{
  "init_std_up": 0.0636,
  "lr_head": 0.013,
  "steps": 4512
}
Below are experts of layer 7 (counted from 0) of a mixture-of-experts language model. Rows are named router (the router's row for the expert), gate (a neuron's input weights, with its number), up (a neuron's input weights, with its number), down (a neuron's output weights, with its number) and show model dimensions 0-191. Each number is 128 + 24 x the weight over its row's rms, rounded and kept within 0 to 255.
Before each expert's rows: a language model's description of what the expert responds to. This comes from a sample of Wikipedia text that the model never trained on.

# expert 20
It responds to: Infobox fields, list endings. Field labels in infobox or list lines, such as Location, Born, Coordinates, Website, plus values and closing brackets at line ends.
router [124 112  92 135 156  98 113 104 125 109 111 101 151 134  98 136  96 159  90 113 134  97 126 175 117 151  94 149  80 139 101 123 132 142 132 181 164 124 136 137 102 109 129 150  95 141 105  97  85 106 122 119 119 126 131 101 126 119 128 112 149 104  95 143 127 129  95 100 136 130 151 116 103 147 131 162 136 112  95 127 119 149 145  68 115 123 164 173 131 105  85 148 175 148 106 100 141 134 160 125  87 114 100 139 110 118 141 139  90 129 156 113 135  84  98 117 113 117 115 140 178 125 158 144 133  77 153 159 126 118 142 133 108 138  85 103 139 136 143 135 101 129  85 117 157 106 137 111 189 165  99 116  97 118 152 131 137 138 142 133 136 152  90 159 118  75 139  71 126 149 111 149 126 141 117 101 138 134 151 117 121 176 125 139 147 119 149  91  88 165 113 103]
gate1 [131 130 133 106 106 120 130 167 111 103 129  80 126 114 175 146 156 179 113 135 122 123 104 152 174 127 114 160 136 112 142 128 160 103 178 144 132 188 104 100 135 112 172 102 188 130 158 110 108 162 139 150 110 147 184 115 141 109 105 122 140 109  87 113 110  95  96 110  76 142 117 134 109 105 156 105 106 131 100 141 155 131  98 106 160 105 115 149 100 143 138  95 130 134 153 163  85 117 173 115 128 142 114 104 118 112 136 104 137 126 154 108 125 106  97 135 145 162 131 132 140 132 201 127 188 106 137 157 107 130 121 105 159 123  97  82 124 143 160  95 128 133 138 147 101  91 116 108 135 133 113  92 131  97 154  76  99 166 119 129 154 149 131 132 118 148 122 127 114 109 148 152 131 161 141 113 140 145 131 126 132 121 130 143 124 107  95 136 126 137 161  96]
up1 [140 115 135  31 112 112  77  72 149 166 131 137 131 106 102 122 138 100 132 125 179 156  99 143 111 128 166 116 117 153 124 145 149 135 128 119 162  96 105 143 124 132 161 121 136 116 112  99 118  92 118 110 115 134 162  85 122 165 127 107 115 131 127 143 134  91 100 146 129 102 132 157  91 131  75 154 135 105 147 116 136 169 119 124 151 133 172 158 131 128 116 112 134 112 148 112 145 126 131  80 130  98 133 118  94 165 109 137 108 179 114  86 132 105 123 158 107 148 101 147 105 115 108 113 111  97 104 132 126 129 131 119 141 130 113 123 167 134 159 145 130 127 114 113 134 131 149  73 130 137 134  90 106 157 128 148 119 177  93 111 153  90 155 145 113 115  84 124 116 167 127  93 121 186 103 155 121 174 153  99 136 117 108 174 129 105 118 131 131 140 121 143]
down1 [120 154 121 100 156 149 104 170 176 148 156  86 128 148 108 124 132 115 120 150 122 139 132 157  41 104 117 105 150  91 164 154 151 134 169 168 141 133 122 140  92 116  90 130 114 127 116 138  98 128 111 117 119 154 122 127 148 150 120 109 139 101 147 143 116 130  58 117 148 118  99 130 115 135 126 100 100 133 105 148 144 127 112 149 119 150 112 157 163 126 111  88 139 114  98 143 123 113 117 152 125 106 143 117 125  93 110 169 152 117 156 125 168  72 150 115 111 140 131 135 153 112 174 157 110 123 118 117 111  92 139 100 131 116 103 152 154 162 147 130 120 161 192 102 131 149 171  94 114 146 141 125  98 171 132 152 142 119  91 116 173 107  77  94 124 128 104  83 118 166 144 123 140 131 111 113 126 115 156 116 187 120 100 129 120 126 142 109 121 123 126 151]
gate2 [171 113 142 133 170 138  88 148 165 101 153 168 164 162 128 149  91 113 140 108 105 137 148  87 130 121 130 146 111 113 140 137  81 146 112  96 118  91 103 139 105 108 111 127 125 117 109 125 114 133 120  73 151  99 144 100 135  98 131 122 152 168  72 166  71  92 137 156 116 130 132 121 131 107 166 157 133 143 134 125 122 126 105 103 155 124 139 155  93 131 150 109 143 127 140 144 111 111 115 113 146 185 115 129 144 143 111 173 126 126  71 113 115 169 145  98 129 124 106 129 157 172 115 180 125 102  92 157 121  83 171 115 138 136 135 124 149 113 126 113 114 130 124 113 105 136 146 119 137 131  67  95 117 160  93 156 114 157 128 144 121 140 132 162 110  86 141 162 100 135 113 154 130 135 165 153 160 164 104  83 104 132 115 115 118 160 105 142 127 107 140 144]
up2 [119 126 117 132 158 131 159 147 130 142 131 133 128 135 108 119 169  97 103 151 121  71 117 136 130 126 100  87 159 111 133 113 159 196 133  98 123 119 101 114 129 115 149 135  89 132 136 141 116 100 113 138 157 161  90  99  89  98 137 158 173 143  91 126 150 146 115 132 133 157 148 154 119 129 159  90 134  98 130  72 123 151 130 152 117 126 176 125 126 190  95 131 127 113 166 101 151 130  85 137 148 124  72 146 126 121 138 148 152 112 123 151 133 114 146 103 101 130  90 131 154 117 171 117 120 118 114 139 151 101 132 109 127 140 154 109 122 152 109 122  79 150 132 119 135 159 176 122 114 125 150 144  98 141 141 141 144 149 115 137 132 119  82 165 156 157 120 137 108 195 111  83  99 127 162 130  91 159  95 106 175 164 136  92 131 138 108 110 110 119 140 145]
down2 [115 131 132 127 121  96 127 148 103 123 108 123 155 140 128  86 126  89 128 119 129 144 107  84 180 116 110 139 158 118 102 129 135 118 132 116 121 145  95 136 159  88 155  97 160 133  96  95 148 119 156 135 116  76 137 127 162 126 154 155  67 115 134 140 100 126 161 102  95 158 116 133 117  98  77 118 142 125 192 135 117 200 132 109 117 122 120  92 136 134 124  87 131  81 131 154 169 117 139 116 125 121  96 118 171 124 146 156 125 109 155 147 147 117 172 136 131 116  85 116  96  95  94  84 146  94 149 138 108 142 111 136 113 126  85 163 147 100 115 165 140 145 128 115 149 134 128 126 138 127 141 169 125 123  92 163 104 133  94 107 159 139  92  99 135  98 139  87 133 176 122  89 129 124 115 130 136 143 136 132 147  93 148 142 147 124 178 127  97 151 135 126]
gate3 [128 133 127 110 146 131 145  84 101 106 127 108 156 114 144 145 101 112 111 140 179 100 116 127 105  98  87 103 137 156 112 122 119 169  93 154 143 139 128 111  75 106 104 126  75 187 138 134  98  97 120 114 148  75 138 144 127 128  84 114 120 122 169 147 100 111 125 134  90 108  87 153 179 110 124 152  95 121 127 117 126 121 135 133 173 127 131 122 128 109 124 122 151 173 121  78  93 120 102  65  96 118  83 126 168 118 148  91 130 121 141 107 102 134 155 130 139 148 157 144 155 133 145 144 152 160  93 126 125 155 133 147 165  94 104 120 134 137  93 153 139 141 132 148 179 119 169 106 164 173  98 112 131 138 116 120 121 131 132 107 122 115 110 158 106 110 122 121  99 146 101 126 115 130  91  90 124 140 171 130 120 116 143  96 106 131 106 134 108  81 127 157]
up3 [ 70  96 159 120  88 127 119 117  84 122 127 141 124 148 156 116 103 124  91 123 175 100 164 127 135 104 105 131 174 127 140 153 100  83 132 166 133 133  85 126 122  75 154 127  92 163 130 111 131 140 125 128 149 145 128 132 118 141 130 168 141 132 126  85 134 177 110  99 124 118 130 134 117 134 100 111 168 151  80 107  96 122 128  82 166 170 163 129 149 133  82 122  98 161 107 123 105 135  96 139 179 120 131 140 133 140 141 147 117 129 146 119 124 141 134 170 138 116 155 127 142 102  92 180 169 117 122 125 108 142 159 156 129 103 140  88 122  92 115 147 131 138 150 100 124 125 129 120 136 154 108 118 101 134 146 123 148 122 162 101 134 145 146 162  47 111 128 125 146 110 116 143 116  93 137 127 140 165  66 143 110 106 157 136 148 134 130  96 115 125 164 112]
down3 [124 102 152 114 129  60 100 114  94 107 124 185 130 132 123 113 107 120  97 119  71 100 104 103 106 104 170 133 162 130 101 115 135 109  97 120 133 127 116 108 145 114 118 124 153  92 134  93  95  97 178 153 137  96 154 123 143 142 120 124 143 159 109 138 137 148 138 127 122 157 115 169 101 100  88 120 123 122 128 103 144 142 129 133 115 137 124 138 119 124 134 112 151 126 154 136 111 121 127  85 153 156 112 108 134 161 140 119 114 105 160 110 143 124 123 139 165 146 101  92 146 121 108 127 203 118 118 127 107 148  97 108  87 153 111 166 107 116 137 110 157 100 104 150 110 150 153 155 144  65 108 166 105 120  80 150 130 116 129  98  82 143 123 163 180 170 102 158 140 118 129 142 175  92 129 132 147 148 103 136 139 147 147  92  81 129 100 148 139 118 129 107]
gate4 [151 146 146 155 143 152 122 153 110 118 138  96 154 125 103 164 127 147 165 115  99 152 165 154 124  83 147 140 161 131 132 170 172 144 170 109 133 114 118 137 165 151 130 104 106 134 145 151 104 122  98 146 160 173 124 124 115 127 116 129 106 151 106 145 107 107 144  97 141 154 150 119 139 138 160 133 145 105 127 138 127 116 145  94 188 145 176 128 144 163 129 148 155  99 110 113 161 131 142 132 122 158 138  96  94 174 167 140 127 134 154 120  85 103 122  88 105 143 111 149 160 143 129 136 171 132 163 122 132 130 125 112 132 115 136 142  88 126 114 132 111  92 124 135 151 122 207 149 200 103 116 104 145 147 103  97 107 131 130 133 141 162 130 134 110 120  84  64 128 128 154 143 145 150 100 142 132 107 116 102 152 124  95 137 144 113  86 152 119 153 143  82]
up4 [113 120 127 110 121  90 117 106 120 107 106 112 128  65  92 157 147 140 161 147 111 151  95  95 108 127 122 132 164 115 174 133 134 162 148 137 150 133 142  70 138 144 151 117 143  99 101 152 123 150 116 137 141 151  90 154 167 115 159 200 132 147 122 110 145 149 161 113 126 145 158  94 179  83 108 165 171 142 136 150 137 145 131 148  99 133 149 121 130 167  97  92 150 127 127 141 121 162 109  98 101  88 118 137 100 162 147 127 123 141 143 112 123 183 118 115 175 143 113 114  76 133  98 138 150 145  90 169 159 157 138  97 147 150 127 116  95 127  97 129 110 118 138 172 138 109  96  94  99  98 122 144 119 153 105 139 158 107 169 172 117 149 159 144 119 108 127 107 105 156 115 114 129 110 108 136 123 147 119 139 163 132 113 114 122 118 117 134 145 100 145 129]
down4 [167 183 122 138 120 157 187 129 108 136 128  82 142 150 149 123 127 113 131 127 107 111 125 117 127 164 112 126  87 140 136 111  79  91 197 137 112 119 163 152 161 145 149 153 114 117 161 139 101  80 150 132 120 110 122  97 112 120 120 102 126 155 132 149 115 131 146 114 145 115 127  98 115 109 120 114 156 136 183 144 126 108 139 112 136 139 119  93 112 122 103 121 135 128  87 171 131 120 124 137 115  81 148  60 112 131  93  94 127 131 154 153  87 139 103 130 114 129 133 114 143 146 150 156 119 103  99 123 134 137 124 149  73 141 155 154 125 104 138  92 119 145  95 150  89  93 121 149 141 147  97  73 140  72 121 138  90  94 162  86 114 132 121 122 120 167 125 111 112 118 117 132 157 164 150 111 135 138 114 123 138  84 165 168 142 151 140 123 143 130 168 134]
gate5 [138 162  90 107 115 121 106 141 156 122 127 145 152 166 105 166 155  97 126 126 135 122 136  71 113  81  58  98 131 135 141 110 111 158 154 162 143 116 150 129 136 159  91 131  73 133 156 143 122 176 102 100 119 195 116 108 154 137 150 110 156 191 103 156 131 123 132 134 108 148  85 109 126 115  80 118 147 143 128 142 129 149  89  88  82 116 153 145 127 139 165  97 147 103 119 135 156 133 148  74 104 131 117 112 130 124 131 152 117 143 151 126 135 119 137 109 112  79 126 147 149 141 157 133  76 124  88  97 144 105 124 170  91 130 124 110 148  95 156 111 129 131 141 115 102 147 133 129 106  99 118  84 104 144 170 144 135 126 133 146 149 130 117 116 137  95 132 134 118 101  80 136 137 105  94 128 124 153 113 115 151 115 119 144  91 120 147 119 158 121 118 135]
up5 [134 101 129  97 107 109  84  88 147 120 136 138 134 100 117 151 124 139 132 151 147 111 142  84 146 117 125 168 139 120 130 158 138 116 162 136 132 112 108 133 137 140 109 104 115 125 107 134  95  94 152 112 117 164 166 153 124 139 106  94 163 100 147 166 143 124 167 107 121 102 127 154 140 150  78 174 101 129  96 118  91 147 127 117 118 113 151  99 117 150 129 153 161 146 101 163  74 115 127 159 115 131 103 123 158 141 152 187 116 166 151 127 133 158 117 119 140 157  99 110  85 120 140 129 137 117 156 148 160 103 145 165 149  87 134 183 156 148 153 115 150 108  77 116 121 109 138 118 123 116 123 106 124 152 106 147 109 128  84 149  87 159 136 131 107 151 107  87 115 143 126 129 110 153 127 128 161  53 136 117 183 124 153 111 105 128 118 130 102 114  72 124]
down5 [165 145 171 127  95 129  81 113 155 160 137 146 127 141 118 134 142 147 122 139 113  90 104 140 111 145 143 174 136 115 117 121 112  99 123 165 159 115 151 149 152 118 114 157 172 128 112 123 125 122 139 144 106 142 110 166 171 140  94 173 139 122 133 129 150  93 119  89 132 139 118 157  76  79 130 147 142 129 127 136 131  99 133 146 131  95 134  93 156 143 154 121 156 101 132 125  85 112 157  79 174 142 151 129 188 143 125 134 144 146 133  78 150 108 115 115 116 143 149 154 119 123 110 118 110 165  88 174 109  90 160 164 137 105 139 188 145  99  90  77 150 151  82 145 142 120 148 108 115 137  99 112 125  85 155 100 118 153 112 115  94 153 108 139 144 137 116 133 113 106 106 115 148 107 113 127 114 143  95 127 149  96 118 157 126 109 156 164 137 103  98 116]